{
  "routed_scale": 2.5,
  "router_cosine_scale": 20.0,
  "init_std_router": 0.00764,
  "norm": "rmsnorm",
  "init_std_down": 0.0,
  "warmup_steps": 200
}
Below are experts of layer 4 (counted from 0) of a mixture-of-experts language model. Rows are named router (the router's row for the expert), gate (a neuron's input weights, with its number), up (a neuron's input weights, with its number) and show model dimensions 0-255. Each number is 128 + 32 x the weight over its row's rms, rounded and kept within 0 to 255. Numbers have three digits each.
Before each expert's rows: a language model's description of what the expert responds to. This comes from a sample of Wikipedia text that the model never trained on.

# expert 38
Letter a pieces. The piece "a" within or ending words and names (Kimura, Benfica, space, league), plus pronouns He, She and CJK byte fragments.
router:105152124138108108152140105117089123070174084148096142154119091149122165149117115092112159093155187125116098121134136122146157131098183159128143137110160085143108160136163111170116079105120146096130147059091135129160155197158148127160086082194155127139160109182141176046151087130101117143100125175116137127161161123073145144179141112100116182120177134109149095100138141128139118117097115011106086094174090120111116122144110111169111152163138133219151071138113108137115131127107097029092200143110136074131097107154196144113194111130072101140111123123091105194075158113150132169120101144148176147154142181086104156126071145099089163143121123188127086150119124127105130133181142103081097131147128103108097110099133108138186059114171099114148106135114103042058157119099120
gate0:113137151165185134109049125136159118122116123120129122105156201131141111169200111176076129132143149141168145158137148104150119141094186083131130134111105050082116094150099090111112175041165142141112112175113143101068150134107178147161166110108120121119152095122085112149149134076125090181181141155146163097145103106117110086095164168112122127142123043127135137130150170130191122164109122133068150141116105132177162149121120137062135106068180144118125112118078098130100123147150110106080099122141119066142142162064160206033131164098135090140119144094135098154131204111161127154129101108097168120094087109143142149124113114126122172114085118116111078201088168138162131113107119103137068090066212077166100135108115116099129144099215114153123139122094116093109114157132179
up0:134159109085119154127168136154128132166211093125129104138120092164110203084100121157126144136130120135174141119090147124123133140090142046059123161157144099157175115147149059115135111159174116135082171088119113129171112134181086161111156163145148113154159100082126119106184099123081122102124169126152124107153121088138092153158107116111086124130078101144124098174120134138147096137164099100152159101136156144167145128142091136186163120132118142116130109116157161142183188135041146145085113157119149255144157080133104146124106153053154076181090081139139157139175149129131168182116106103150178129139119089170115126124172144083102168113120087159152173192217107153226132135150100126183163143131172140114117063096168138094146122175082110120151156134123162169127112122118143
gate1:204124169124144183133054184162117141154085165148137119124135107224168154105115093095162201122139114103118168153082106185097176131109110127153137228138076060079108105149162135102082090047109176075095110102134090146102109128173143125110120161133103106111174105162121115140115135093072089171079167119082100148129094097124214170071185100125116109111155153114178105128123088173141090095108091129119061115159083131143117125175146172154133118173072126151130125118148128163151213074128107091121148146212119057062091101109139132116119138113130159130147103162149118137129130137118094086218147120093160083181120129147147112127169175106146131100124146165122171161139145130138146132122090139183158124136104147136168125114103125135103129126103131151118114116146099127134105115121145
up1:206142126108112094084090121139131132104164157103154115131116149176167120138176190073154155152126167153105153114154119131170147128120181152175208112143141105160138185117097154122091094077188152147119146103055144165116071118117156203105088088173163153141136141104155160152090158141135090139111071129116170077157176147111158114136094093121115085116114163148085090143115100125230128111119178097150171088126139134150149150144116080176123153101057126134152150124110091132125089122190114094075114034136105187127163155124096108088141130089114101104130149107151128114114122139142137109113153157139097200206141131131081159228165109176114072140115156151153117108148100117086142128107069112121124114126118132074135151096172112134142127126144114158101101109133115142098120203037146
gate2:080113137139072127136105125079086140147072132099136137082117134148060087114137118098078104123119208131057173122093114142078099154098098159179130141123144176119139140143225115093169130147156119125156113150100137138069095141088070089142097144139169135125081141202168120091182098163158132121138010138115133191090101150130125120122132141113043168133059113084134121144120165105108160083127143117096155103112141149106182124142101100112133138068171150157143089086148133124148141126152211133136094143160176099131109134194083091086129138137129205131138110093105188156160151122094108153167140138093143150140144133088107126078119028137065110096180101119132104164133083136157100131131122108083120162153127154136126114113172147105127103135189113117115131128179141120144197154150135
up2:088104115043163150149078119073099129147113119085133155096141141108037140155126074111044102125134148144103104154126095127113114153150108133137097126172100211101112097092172114084156133134128074146149196106121117122112063132101087136190096128112030164176065166179120157105185044135144186158175103137074131213183095133114114130156117180125104105131119166126175142121122150127156160111116137118129137096102155104103158133199087088090140102095172182167149150152087146125180155108125195088121121136164156148145156133137134133123098127100114215110139091121136173152149194090062113100126134114101132122143121103116088108103122064074125140126206125128156101137131125133098100143133115113093099110103125158120108134100163090138133169131154141088083132150168098107131153147148114
gate3:113133094136144077156085184130095144136096081099135143142131205120068142112137135127176190148144111116064102119113183148157134096128167105124148077108129135158141122143108179191085126159090135155117145178135151099110139115141175092177063071145135128125055116114108110065091153150119057210181137152141157166103196141135151135125150139068150074109093190118131101138181111115146145142145107130109103102152125070075127115120141127093167133098071116093133127092122109120151102136127142190104144102179143099106133107078194101101089152104115111195048170087144129071130149194135168132089149168184174170107073110038143127085102103132138109094152071089124135145170131156120088159146113169108107130147192159141123092139144126062152144148134116133156090129139147161120148128111113
up3:165097126103153120170166130090077140121067104151140164159132175155104165087172129153165136120157116105097048093132125163190118088158170087144118130136114087173137068115135101186117131128065121125106101149121150191134168120152118120195176039126077128136110123116163102048155103133118036128154218153160060133137162155123132114135115133146152098141084161138111107075143143110159133119147070163175124107127137078111170132095143108158140160152140094098129130017097079129116132168109162145126142105192108124142181124128142154112092100088156139141076141060141148107157134129060140134120127190208108129065097146066138108109096081139145106147134158078117134148153142162142083160158137136131145135060126115107151120192128115125162107084081118112138122125082131136100124135131096
gate4:080096109167115171078128126104126110120152058167123089117161114071017027093117114127135128056110191138110173162127133066160122136112118117124104159135145104178120156102116205103146198152142065076178153174157144159141146120136141134148132092120081121191133174136134134106141090147142110084139141115129136139116159153133122173179145188220110128123152130167175179125134141130160141084161105163142131124133148076153109148129063131161144197123132116124086063060110094112140110132202123125111141082128096149159119083176143120145138186076140185136119069104061127119144128097097101171149090140128153136168206114135133127101188079129144120138143074105105157159143112100096143088173135152107116120149130149157120119113143150095114142116165116090114159141170163131121079100158126
up4:156154144083144101185152130140128153150142208084145154121101110187219169169143135147129126214180078109147074086180132146126124109164134115173151097152154112110124115117142053151113084104139181180093091116091092120136141157115114125142069133172199171084150103105096132123125160112106127188120088100141099102141132124128170111113110075050112165100096143084079087129103128132096111183098152130137137143140112190142138124127205113125091045140103136132171205171152133155155148106111132126143116177099174132109155149073106115125129076194112087149159190134190105172098160128156137088126197101137113097114070175099097142115079154178127123142097149149127091089099150165165119171133099088160151118113127108120155131142095094130145125106097108153118121095114069117122169175105151
gate5:118094128135092144102145152115162152155121175126100125125150171115088132126064146065166081115139159148123148136135123060117157176123084111143091086131168089179187135170152184109111119170204115118095121147169115144181115121125117065114106195072101097172054120111131101115112097120163125060160110132136107136127124166100064187157117119194062113153080179096180131102158182165108111101131092127140140142114139085140133119107103135134154093076131176141127241148111186096153134134156082118131090173080125167166122125141136137155121164147151135130127161124110175102163006132157130154125152156078113120160213100124118114145162094124129116125102143137098149140114140158110103109147140147099106121092090108108081083122133126097135123199231136116125140121112146119140080152169144
up5:128153116109169189159115078132115076080173132115150082137091111124160090131183139192093152096108109073105136086145165255110099101098144148087143128147105097118048172093066149131104148169092108129140120097135123152154097128119141164148107150123119138119159127119137151174112140114094131151113156134116166126119137088154193121109166148129191109139147072159099145142068154100136118168127142168104107127154108153133151151158146124128101186176115105117126109172101072147096109114092137118159132112207041126073147112132107112107144114131117129182143056113092067155174235098133145134149084146226165098096119128094153097131178163125137163104159106133114112119166113097151166156113115130130136074159176134085161124152113087158143128074043137140147137128185112138143117119106146
gate6:140157130152119120171121151119139194141100087212143169105132155070142119122135134144117137161102139130152149121138155112128180072137113136118114073120120054088099136121170104140157173107140118139158050121173161121076169122129169110077151075158208112127153118143170118106128105141154141088133075163133129127132102157155093115209126159074103171140127146141117119080120090125109108155073195093192109190126114187111091120138108092127132152116169117117124136091146152087098078067067105114191126079154114081136110107139122084131136102127119147073089182160076120106055073125139102162170177183143127115079147093102112118126085104145144105178186171139123109157083180114114057138123155108118110134136126098176099174066134182134193149147141115083097131153126128080165145117106072
up6:091192164057110123145148120163084057139116099069127129087102087130090139129035175139158150109138122114172095144115130100135134134141153159137184180119151176171109194180151132141099144182126157167181143212081089084130172129126131158047129181116154112159152126144100150079122155155128163156111087155101111126075159129106152072076132091063162114148108146123175125113193160131138149092140166118084185125172126168099175119147142124144143113142071124148126151171125140154149186109104094129173178194099153129115114100136128075150094195137125135190135134104127135152189089139093128129119113214160129164098155121131165125132096095127159143121107162114139130193132129118071130085101195094103165135179154169165128152162147139131098124142083131131104198135151121137144124156125094
gate7:126149130205163039161072138138146074108148110132098122080150114141155166064147129104168188165153078168169164080144141125129167108159177116076100182136162177075159113134188112129117088162171155080131085132102133116065191117130134075173085137129134175106156094142184151122154181108098150124082191150119178118090182124124159122127190149057199047135137129133141093137152109102126155133133141136112122178150126101097140136139167103158128024199098127147143087153092147173067126126118114124173140137107135118095135114079112092082119102201115113127121149167154110107128154177083192090153108147143116180120131121118118107167109127115128150062180117120126169150165143128089100114121096136100079075108118116105119095145121112166129104135112135140134156126178160109115123130128082
up7:126066141145099146130107097094138114123134143035140096118133097116098088173152140122071183114145129151110161121127065133108154126109126150163159169147176180125165113132111169130159127069090133105112164093175116213111140128084129161178136126090060122142115158139111167108149167157162117142139110147115114036124187166126102101114113134124088119129075090116074157142084113076137176109163179143159131089076173099073144118140087113120129085168161143128119153078067130165191074148156174150166119157157148167157151150181117217138121112115127146147190075137115133093160173158073120107092146142122115147152124159157112125161169116072125176156170067094158107151117149152134130071093111119134123159185095070167123074140124092154142132141115139142053165114101204109119135163145126

# expert 34
Vowel e pieces. Word pieces e, en, es, er completing or inside words (One, blue, eighteenth, encoded, escalating), plus small numbers like 8, 10.
router:138116169107131134131123163137117138086127103122122146107143097145098100145158163159143104114142160203108082188114138111086100168104067074057170162092147151128112120170157167085137164134113127203191099130128153171102174139113077154149106127192138122126118118188148158096151172068099081135073131149168152118169125142123124151150134113080084113127063166106120076052148161146140189186175110144108093125164158147099150043100108102082123134121123139153163095136087136172112129121107116126137125151143120092131138125126123128134160088127052158171114206158103180139117087105113166115126120096098150198142100113143110143070101166147078147136076138110128105130031089080084126146137082095153208122129087175122133176170063064133146108104089092137143116124119141141077127145137133
gate1:128105161164155117124168164123130147134086182137128168115141144049119184108108101130095144088060064153158101136098073146127128135118077081079095120121123070165159108097170130127181186168135144048059100136063153131049126107101122159190149136110187135078097153149127166075088153129137127116114139154141156141156157122133101157068110133142105103150101110136124101149184113106112095150177120110156136155124106057133083157104172146157154106141106131102118122089044114069057133163121188104078168077108079123152132151125118174130130103105152126129110103130158066114130052095206114134142156132103072150152179128142146166197137177095106115188148109163143108156161126152166154140143155131172152129108137181074106122097170155130092108104180118143135148135158132143109120131167156
up1:071100117152091121124078113152109087093152125114132138129136104131099122086127119050148092134153106110144151095122111075082143129151141152164116109150160147120112194117133153134142137134195157132112112109159119134255129112122130101067104098118047121107111144042095163151173121191114111128182168103168108142169135134099156143157176092192172139127187094112159140152151167107072162169127121097101184160110124115150135117134149175132105095155165164174119182130160132132152143158174080137113148161139126131151142123128137096102127129141133150169164070084156193158127142136111095148119151161136186140175103081120127105131153092242150156090102142156115119152082173174088071089094132168141096124147156100113136149100141097175081174148114127129155103098104132131166080149158171
gate2:118090117099164147092093178135137190112114095091121186155143121110132105097119062159109133076125138153106150129108134118158049137128155191083179123123195141121094108180154176142119125124133142075110024146137161167237132139117180110113096150111119080127066123151174134182142130148129146188109102156172085139105052136126127062108151151117100114124084087079181124119139114106129141166111101100126098085149106116176135102138100126112084083144172115144132112113152101097217109078161135122074152120152161151154145072155111107155160156048144092130148119066129147120194100140111154136167128134069120118150142108154184166066127102110091101124152099108152118137065112112154134100121167100142132121110138159106149098129122162060190099138108103116162107125138089160100128098064154
up2:220154141137136107169129133189145097108076183128135112111101059151122152185141135116154105129128081108130059104151158190159168146154061024128097107119111140104135125105198136165155134120066117174151141124132149147073097152106084124134167145119081163085157129100103102130139181124097136113112149152119174031114142126123122163117105123119208133137126108132125100104110158147145121128148177119140137154089126166089077139104163138133128095103056152179100177146050157169080140173057099112152133126053103155120135091117154118133045089110121109132091105151142083135138156166138117164141096158215096153109096171131122092194115184122122153122133163175138143181155160133111120131121036130090141113133111130178128121122114099139099129143104147105140161121093162144145115133095086
gate3:183089147230133119116117165131154104078111089124121115075137131078095130138113156102197179181113119144160147107056156056085141096090145118088115186124098128116188120143049223141074153109148109138142182133113128149069125134147149096049175168129121126102142157125140127157116141136099107124177116161120108169134164149121134134116132097078175095114126152143128124144178146137142134079103128091113098143152139059142087120158123107173142197105042085093112118068087100111077092152140098155116117127161095074112116120143097164133114163110161194174138139126125088121090106140152178123144116182106129132155148126142143120177144148178134161103111105045105135171123114171154176082135112135166159127103121100061134187111102181158119095108143116123118182131117124158113077145122069
up3:128117152190085160117132122146125128083125180064138112090121154182117106143125169111130127136086098171124128080093105136168094137101139103111131224115116128166212171132083110143105152094100124172154161157056155151084123152127095138119120082135117114090108160143129123139128154099078101124158107143111141184143143120137088105107111167083201087135101196130122055099175116114133166122138101103101072106104153104109122130150162106159161158090086138086136060090118142147135126134071159131118109106109079190114085125181108146162083129116147227143112153104137082084079142153151132152093093172108134154156127137092127101203165150144078135067160084038113117139116040121136154111120111141131192086119067112058132169098104121164122107109119124092150176124129140157114087141090110
gate4:175157145158181142106112144135180151106102127092104171102161121132172139180101133063093127087155163130119197108086095140108117099126050152111082148155092108092141093087146176093098152090106119090092144108117119139188160146145163079165092171131164115096103121142159121138142086124109129065159155095133127100076090154144104136202137138217124121129113130138103144099085092146123141154144110091172170136143126121065115135128104139164090125151091084150136176082193123096228138134136094125146128169132181144135166148162123099157129127041120099077149069143135092139193091073118127180113174092138151113199183111173134115095132165168150180109178121109129182102120157114129134078151148120159178101106175125089143156167133174122160172140114131164087162123178141164108122100088151
up4:162119156078134128165096095116098092138084148110143090173144103060064105177181119162125151111123150169121035158137161108120114141157159136112166082124101123182052158141115111151162087123120111101093159057125150115106128101109078158134229041108126141092160140113094113137099182111148161139086130137098149157105144101134106124102089092181156169142180091100126131146160127095094153101109093124099078137145135172172143131107139170110092149029147116109107139160144178141168110153150183136092159043114096163120131126085123079071121121153156193106124129136120153145156133159068107097054143092138084158158119123131119156141144138071115084131081174125160122057120104100136132165123115094144114093157074130125114139117109073117148134079178127086141077140077097143142157115165103
gate5:104128153166142161162114159115164146141068102085124101157126142139179095119138116170143147195085163136171127143139215180094127139089083144119147152130164077095178161156103088146130113082218179139153128113104120105136149143115072099149171123132153148103246103160176100164124123166132191155141079097111098115147127120136141081135123157150157135112154080106214114129135117119055123145113203125132169106120147149164098138135115109118105069070172117138156130102185160135126139142095092060161140133119190132138114104126102087109130122110135077110097142147111112156144071134184115120054170068106099155128111100132175133100153112141161152087127135160131134098136141114122107180124106105116145100132113140228167088062146115117148133106092117169130065107149092118134124103144035
up5:080156157052134155122122164147146114165145151144123093129105092119142125064091063171125109127149061107136091081085104105138115135141141121136115164117119103115087158189113051118079116096174173152146083126113160080164123149148136147153199097147118091158084095095077116126134128086107096117108146113140131141207104099088130093150108162130107146102105108079136139087146189125127110149111129121095158146125109144179206097097168106087095096117185131164139152162089131177104158168119108091097111133147068058104147110168152151143077142109154124130065071102109164122224130095142165129097138186139122065134152083133120123092105096097133091187129189112151132177038167156138112131131119167122113144186132117202134124169158128120167082139091120141142066116185119149126106097098139
gate6:144103116047151131143116178161055155141128051098118105100126134115143169145125129157143080153108123142093154098108131101158144137165139155095177161107159124111157159106171092089184143139172151106142113117191102177157163114112048124174147158134158137160172117170102076100132087174122151099150122145156089143125118126173070153191127151154079104132180127181162195116148090136123153106158128091142101077099107083112137138166128142143125110136074188102107070194076127169144146084121130110135168154085112151209132140127148173172152137134138163114190111104118125134118143152114114130147142135054119145151164169195141137179211146115124121209108166182107141086116105122115166069098110145087154126149095153176127079053113133104086188119106139127150144134089119100119078124149089
up6:169103116110142151160081154133048094135089120124098107135125088170151185071094133149146126099097151093102096107076080120129146094154095117116159147127166109134150104090143124087175160133120204099106093159147107132140185135144100122162060186135088162102064107189127103135111033140104174128142179161119090164140124107138099109148082139145062112143161119165142159082147138116151131085113141111151107096115113059110130133169182126140086129114118116128121132155130159093125194090113189090130142185099133125141115139138116214157128106113133137052197159148145094107166100095093110079092145128072155117139136149169112146166125183112147155195106190160129145108185147122096158097122144147072219114139071157150147129096095156155055131104129133147175098144169138093129126088107084
gate7:139172108130096101113170134121114110176151137120104120131138179214118147153110139069097169182157123147202118132151193090172151135167128095175164124152192199154127174106155124142130132065104129166047181076163115068081134133163119150103111070122117125088158103167086132127151180140124147087132146151127122124140126140142079134173155172043123156107136161122142164121117144133169105142111112112104100122138130126164107128123117087156095204195140169128146128113184131197103172138111096165111132064104143201112107134145205112163126128151114088170084167125173159114118105097121123128116131104153134162104143121117106129183107045143138103132154110130110121101121086179165119135112079132172079150082221116108124105166148111145096221185179131127143096123119101122125160123103123
up7:100116127113156139113139126172093142099118162182133132154137110080093137098152120132156106111133123130091195175140070122110150153067135128059117091132160037107086116136188200113126125185159157123139103098143147179224101116071114104184078227121165098162109102138168146165171140150133150143132126121151121193083136131131167173148195096135115108134139169138121116097133100152117121149169149151200161171097107121173105108127110172104104000106121124134123066143096194138083120154108121077132135132105117141147115111091096101104167147150142128101155097163174142102165141124180107129223158056138122104095128133122133129119152165156148116118153141210155161165088122127124124142131169095120106117188103159164139144107127118082178142114092105107129106141112090114137091116116145
gate8:137156111121150138112125122105141129126180061083120117176138207093087094177168139137090103135079153154155104141132147128122118156155102120142159158134189123127164122098119117086123084104143104098100167115236112126105118100114118119139087089104193107181120116085120085119095126115173094157136108121150103126119068110161088158146164148186103102107108123107138125194069095089145124153140067148085074117088151101145138140152118100091127183089141132090126125113057121143147107157150171222099093127133059153102160100132103164119173136127133132123204165113091144113131176105105161134167133147078077114164182121153130140112189063062145051221101060089106104114184161129122166136145092101089146125093120156131148167142169160068127114134172139124148148125127150108126099104112164
up8:115099140135131172131168133109165162119143171106158106112121107186099164101170095071121117166195138106132133124174140146170101176136154186114061128128091119138163125137159175151106143086111101159146112141094156145134085119132102121138124145112060130104127101138166116182138171110135187069156211097086112122136182187094086091071117160061150157120168103129166119099159137100078156060141181110190164069117118135155104136131128129101131112186117143137134056066189127146104144148107175084182144098125167088168129087164172145053096094140134115156130130094113119137077150125146111133157136085092115157132092085131111114133144162155141151094185145147142126076038199111187108147120118119162115122145102109125136081129096094197184139118067116128155128107142082149118186119166112

# expert 46
"an" and also. Word piece an inside names (Danish, Sebastian, Yankees, Tanzania) and adverbs like also, not, only, later, including the See also heading.
router:126088136150135164162112134093111059035115130182140148168128145180135105073165119133099135150132090185082114106091119164129140056175127103118083160109090126122128127149149123078146100135111084106182107092143101139084095164185193114101161171143126113132095095203109091138075130137117101145064115095158194140179114119087125086094131096132116080125162193127132104118156204119135150156113086120187128151112135118160123115132121120122097126164100089090140141096175116144136158192110079095100116202141105042161086134135141179129178166110064116119176114155066140097111129070185115127091119158114105163117161124064122159069051153115131151150144189091196112165122113118098127129176164118131122158172164157115154166151091123130171122132078113116132120126118160126114106118126147
gate0:105153146163087107157099139109158127109157121079117088107110104153176161196112073115089106073150105060146102101189127165146106169161122087153116194127136156138183146156066131114099140147127187171154116210116061180141118136153078117072142138136091100124112152132194158115140106078150102121145090121129169169155173147132145058090118133108179111109173131125174126163169132117158145115191113132113104119112154121107171133129166134147136136165199149176114107165169115120072147118119130156139132114140161138129149149162157108099153097171108143179194079096053158105059153146148136137191095144090194129144094119142135151096160138174162133139136110107121103250122170136160074123122090155189083111187143142085117126130126078111129158127122120106121112101158104185145155160122157
up0:168098143065150128109066154155144209179110111138139176171131073176083125162151165099140153116144206163127191107126119111179150084145141131056116067133104126087110127135166161147129116100178115136111101108162207117150083112117164126108113087133151204102106082123085140130136151140114103143142061149137116135112058145133103166144146133152106132127078093103138116111060154144139111116085120131121160096138114131144127087136103157101138069098125120139146162145090134152160076183123104113129135099062132189166143107129134132153100132036151108083153149143176118181113048057078093152115162112169096113124145124100104088087179070074117057116078085123141144031142138127102127096144114113090171113087127157101116149124105150135111108159200134122150095125113167101117115120102131
gate1:113139099117157147120133125181123170158092107095143154174131154143108107181111133123099144138136172180142168198099116158144112104122125144098104161150188114123148121156132096151151137090082114137131155127139140145074122092106097095168198062117154150088150102128045117119143157172090095184104074148172157163100151116103154117095154140051159151124148050117151151162181158126080130139110169179122131127109131132143181122133152079148112110137163120141110115054180123132078158146113115131093158107110139163147157143118102155133133120166144096155114112196216096122103133047110105162139132068146162143098086097139148117121252111066152135100149105180113169059123117111148111169139085130147169112084174165131106163134140119106098211104113144135166082092120168150147154088068104
up1:090128130117139125131133146127104115141066072142136145201138167175116152111150136155103154076106146122100144199103132140092141116126099117142123200158147116163112124100175016088122171098049115157169109122144104160101094107108081160188102078153186160128141129181066111110181132105106108188114107127130172188116082074123135090116166192154090099136193175144172185113080136111070146154116135116125141088113099043127119105102116105130102108140174108153122159076144134165113185099104061141089113127108048063126118138121199175163150120115155056126131154122165110124139119116158143103154163089137145148105136134083124113120133066087122117092143140188157175119071142117116154187148143100114152145192094166166128107145113099096112120093138102117097146143153103134112119121142133
gate2:118134130153080131103185116093149124075131138120145124169153125065155106184101149093167100077113097133157118176081132130094118153128152118175155114118130155127138102120112135141124115134146128147168145206112164128143130104130151087116079112127128164125105133128128149166144158207124127144131117139114155171160206122133165150132140069062101144122086167112140130156176144092099160083182092146154145133115152162119069132131139122177136124198004114115129199027053145101185090140148188129104163148110104176117165146106085149094133104150096119140108190160133108090133131166106114131083141089122213172159124104082146144142064102143131150093151112137165117150129162135065118078148094111123120117108112142102143132092171109134143102149090144104130181074045126173142096190182141
up2:097120152096151130121157104103154100104083080118128159128142136098132112152149139079125142077121127186144113152133113140118130111163111122092115061155111160198163160157138088139109103140128133105121108118175123113053117146132145126184086079123118155123135123123097145134171133148089158098066093104146115154098149141148071166117179122117098168131142181126157099133205110106055174103221105128163090141135136131153131126110100142143124062215050099162129218078141162127192151152156075046089118095122138185091178117159100121167153115098106087110097117170151113142190102084119112116114133082138185123208098090078117126055090130165085149094154137063139129147136100140124111108142138100096049127151169165148143120118133124092145131167113137139104122115112151173123051115134133
gate3:109093125162160114119133150115168123164197154152118137155130177106135060142118084129039137176177066158159112148052087129178199144097181082116157098140148095139072104079165134102181114077124131124137130105203086085104106120117176065181176147058123143151105133131117083132133131161154130174157099138167147176084146119151084138125140157042165225107126105110189146159136091144146150090152154084137135138152121100121104132126136122150111101134067156110108156153150140100140133109148140168162160157109122129174118107065107172147142157118127172145117130094114153142094138136139151121134120134094100064062137096141115153176079156141140146167117185209137082141146103163118127170159148131151108164119163099203110142098095123097130091091126144135116072110096143103165074163114140
up3:148143130048104184137052153160115148150071128151113120182135059116166151190155093188127090118106104148119123107054113127115078117086084130097082172134042082143091124186111123112082103150115133082119109137136123068108149142167082136134107165140086107127126141143164134086126095144131118145127121142192080114191114095120118122096105093121112113142133107148110163061063153163100087113150066098094104076122111116124143103175116082110141191119142108137091088198075175125197181104111166080083074126131131074118124108176109090150127118171106098070119142154177131086192185160145107116095112125128129149212130101159143112113152094173150157147153140132117146076065108096123093122116110129130152109132127100132138143140140154138122167145118126126165208107113097134115147059096135
gate4:145162115149112152085119136121147165085196200157130114106137192108092115123152117162119143113120160155108138163115123129088107097109171136049096160139093143067132073116070181138179160144085115169081207146102110079082106141162172102148129152150117142152115135131122152146150079075111178142132058181129118142091201065184177102132111055164127142151139137083101120118145153130102122187100118134153126099139142141098074120138161139133127199092082088140126112101104136106063090165149137143082111116103180151129150175091148202119136112167098106137115185140127125082164164115103069130140131157155182130146097121126100108204072086174139134148144118128105107102160130115141110153121142113148122089162168147131112143150129167177109202182228126097134097110079158142141165120125160
up4:117129149144146101118137128118130175068209189178138099110109191165138104082105092112115126117134143167120130151113107106108094069119122125100137075125120091042101079108118181120172163117142114175122182100107115128083165139164170072128139173170111102155142131140142168184138085056135173148077123182124154171116178093145193057082152049141147126133131133128110106174138171131154121192116108122150113111133148167114082118144150121149105183157101093160118170118146143071157113165101117045089092104112156129110126164127137192087143119151052096130148154120153101121202149104114080173166106142186138152160116106076103134150094133151115141186149150095127103082187081129115146193117168116098123117117183129127111113174145125139109205146180127110125112090118127123126173109147162
gate5:135144106146119162127101153095163125179161133086173112103130132175133142045121092116109170148139109048082122129157089188078150126120165137123142212126085141104103153098110133165108074092060133108111161138088176119135126125153136108054139195136082143115147140173165147134083154086154172098075131138089112135101180136088115136121104115083139137132091124120127115131091131123137098126123102137135168136105110159091126145094083103158128137182151123065125192112138174112206158158136212170126110227194067127083062135064148127149109169133150157112149062142117099112105157150123083121201146131180073090085135138094070111139078132117122160123139114124139130112163195119141178107137164136138157116162121088111124107183116114117146053089151152124112188123136149138142097143140149
up5:135155119184098145133074075103128126173184155069158130129119110055144132098136071127096105166119091068086137142139083172097111119140122126148187166146180206080153150099134121141164151079098134130137128148130147102175186117125108131085120190148138127074102147161161139123046169157157139110145065134112107161107179131159140126124120108136118137121113188125109090115050126123088133133100125163176163138126142113140083139115122121103150152128153129113124133121162158132130147142078185141124161159141073140154104126107126179125166135156130135155188086182206091129102156178148093090192142078119100148034132128102109125092163118122130137119114121203127157090182222111121164123131158088126164150105067113123130124190090125098117117089132119118105234115119152184138127169084149
gate6:126133143245154115115157145139085172159177162100132141110136101166106132087148136117108098114110052070111127166164070125083108107143133133134140163091117150109161115133094086182115152099099082141141139162099152130151127141131148097082186133117140116212108117140165139165108116112123058154176151162142175156127093108172127175221137091237093127123120167125160134086108192125116122101158095097144102098110120121178110135122091133116051170123162133144123095147112188141091104164106108131196136133126112118134109126117086156077117097111137152159080133093172154127072076089147109140159111128080157139102127145129127094178166099152121107146123110079105170144129109173117114117137068114072184129127163105100147085166104171135086233124099113149112113121134179150123085125061153
up6:125145139192158109141160149132097187168161159120129121088141094143121185130193146094164122123120068095117077166161084113088144129144078179129095136125087129114166112172096125131141153136101146092134126155116139140143087145125170124130208216090132134157117094133177088168092074122101113155154116167121152107123129126148102170148137138255081107123127200103192119108109200140123106090148082077110082162104137132161079134103108133089062152111082135139115134175102168114095140126107089117203097120142109086100071103166118196145132112144092188110121141093154121145086081063145084123121107140149179143158171125140118114115135113169102115108088094042114164153141097179080121134129102125087162105125155131109107125156131155148103213100143112160121078123110175126115109104094149
gate7:130178094169096164124099156106062125143140119118127116134139195121079092142160097134147113137106138125089116129077140118108116095151145170091137147109059116184158127144056086135125195190181136130122102175121111028127129139108108121152182153112154170068103101134166098085099143076143063104120109134170100167158104147106105119090138151159155144144195108122132146102134089155149122074111190145118132130100134086092137105161145099145141176142158129135139078108108122086066106159111153151137120145093213150178136109173188162190120103095116116093101188138193205183089101113088109135084108168099068184104132110163095122092127114119140143087118173175115143131209170117125117148135147107160159193098106115159120145145108115162109094162069129138123162143091161150118168152087158
up7:131125162150168153147102088105142083119073161069122159107106090138129165104114131140118145170134153143155162144093086102137118141097087107136116126096137132094121108126169162114114115104155158155112090058037115176141187132107138148154143049153135121171212108145164131137187130120141098069095148148111165084118093157136162115119163107179179153138105059110127115074100194131097129171124164132133110123101156191127188159135021128128110140139133131165129142095156144149225112151141065091102132107166164172167120104132016115086131152184142146139145103145116139162191227134084132109092146130138162156152059125132133127109111120119138111079131125097153149077117140134123093111116125142129115156092092116125135100108115106163163153143113140162080183149090088124105087195138146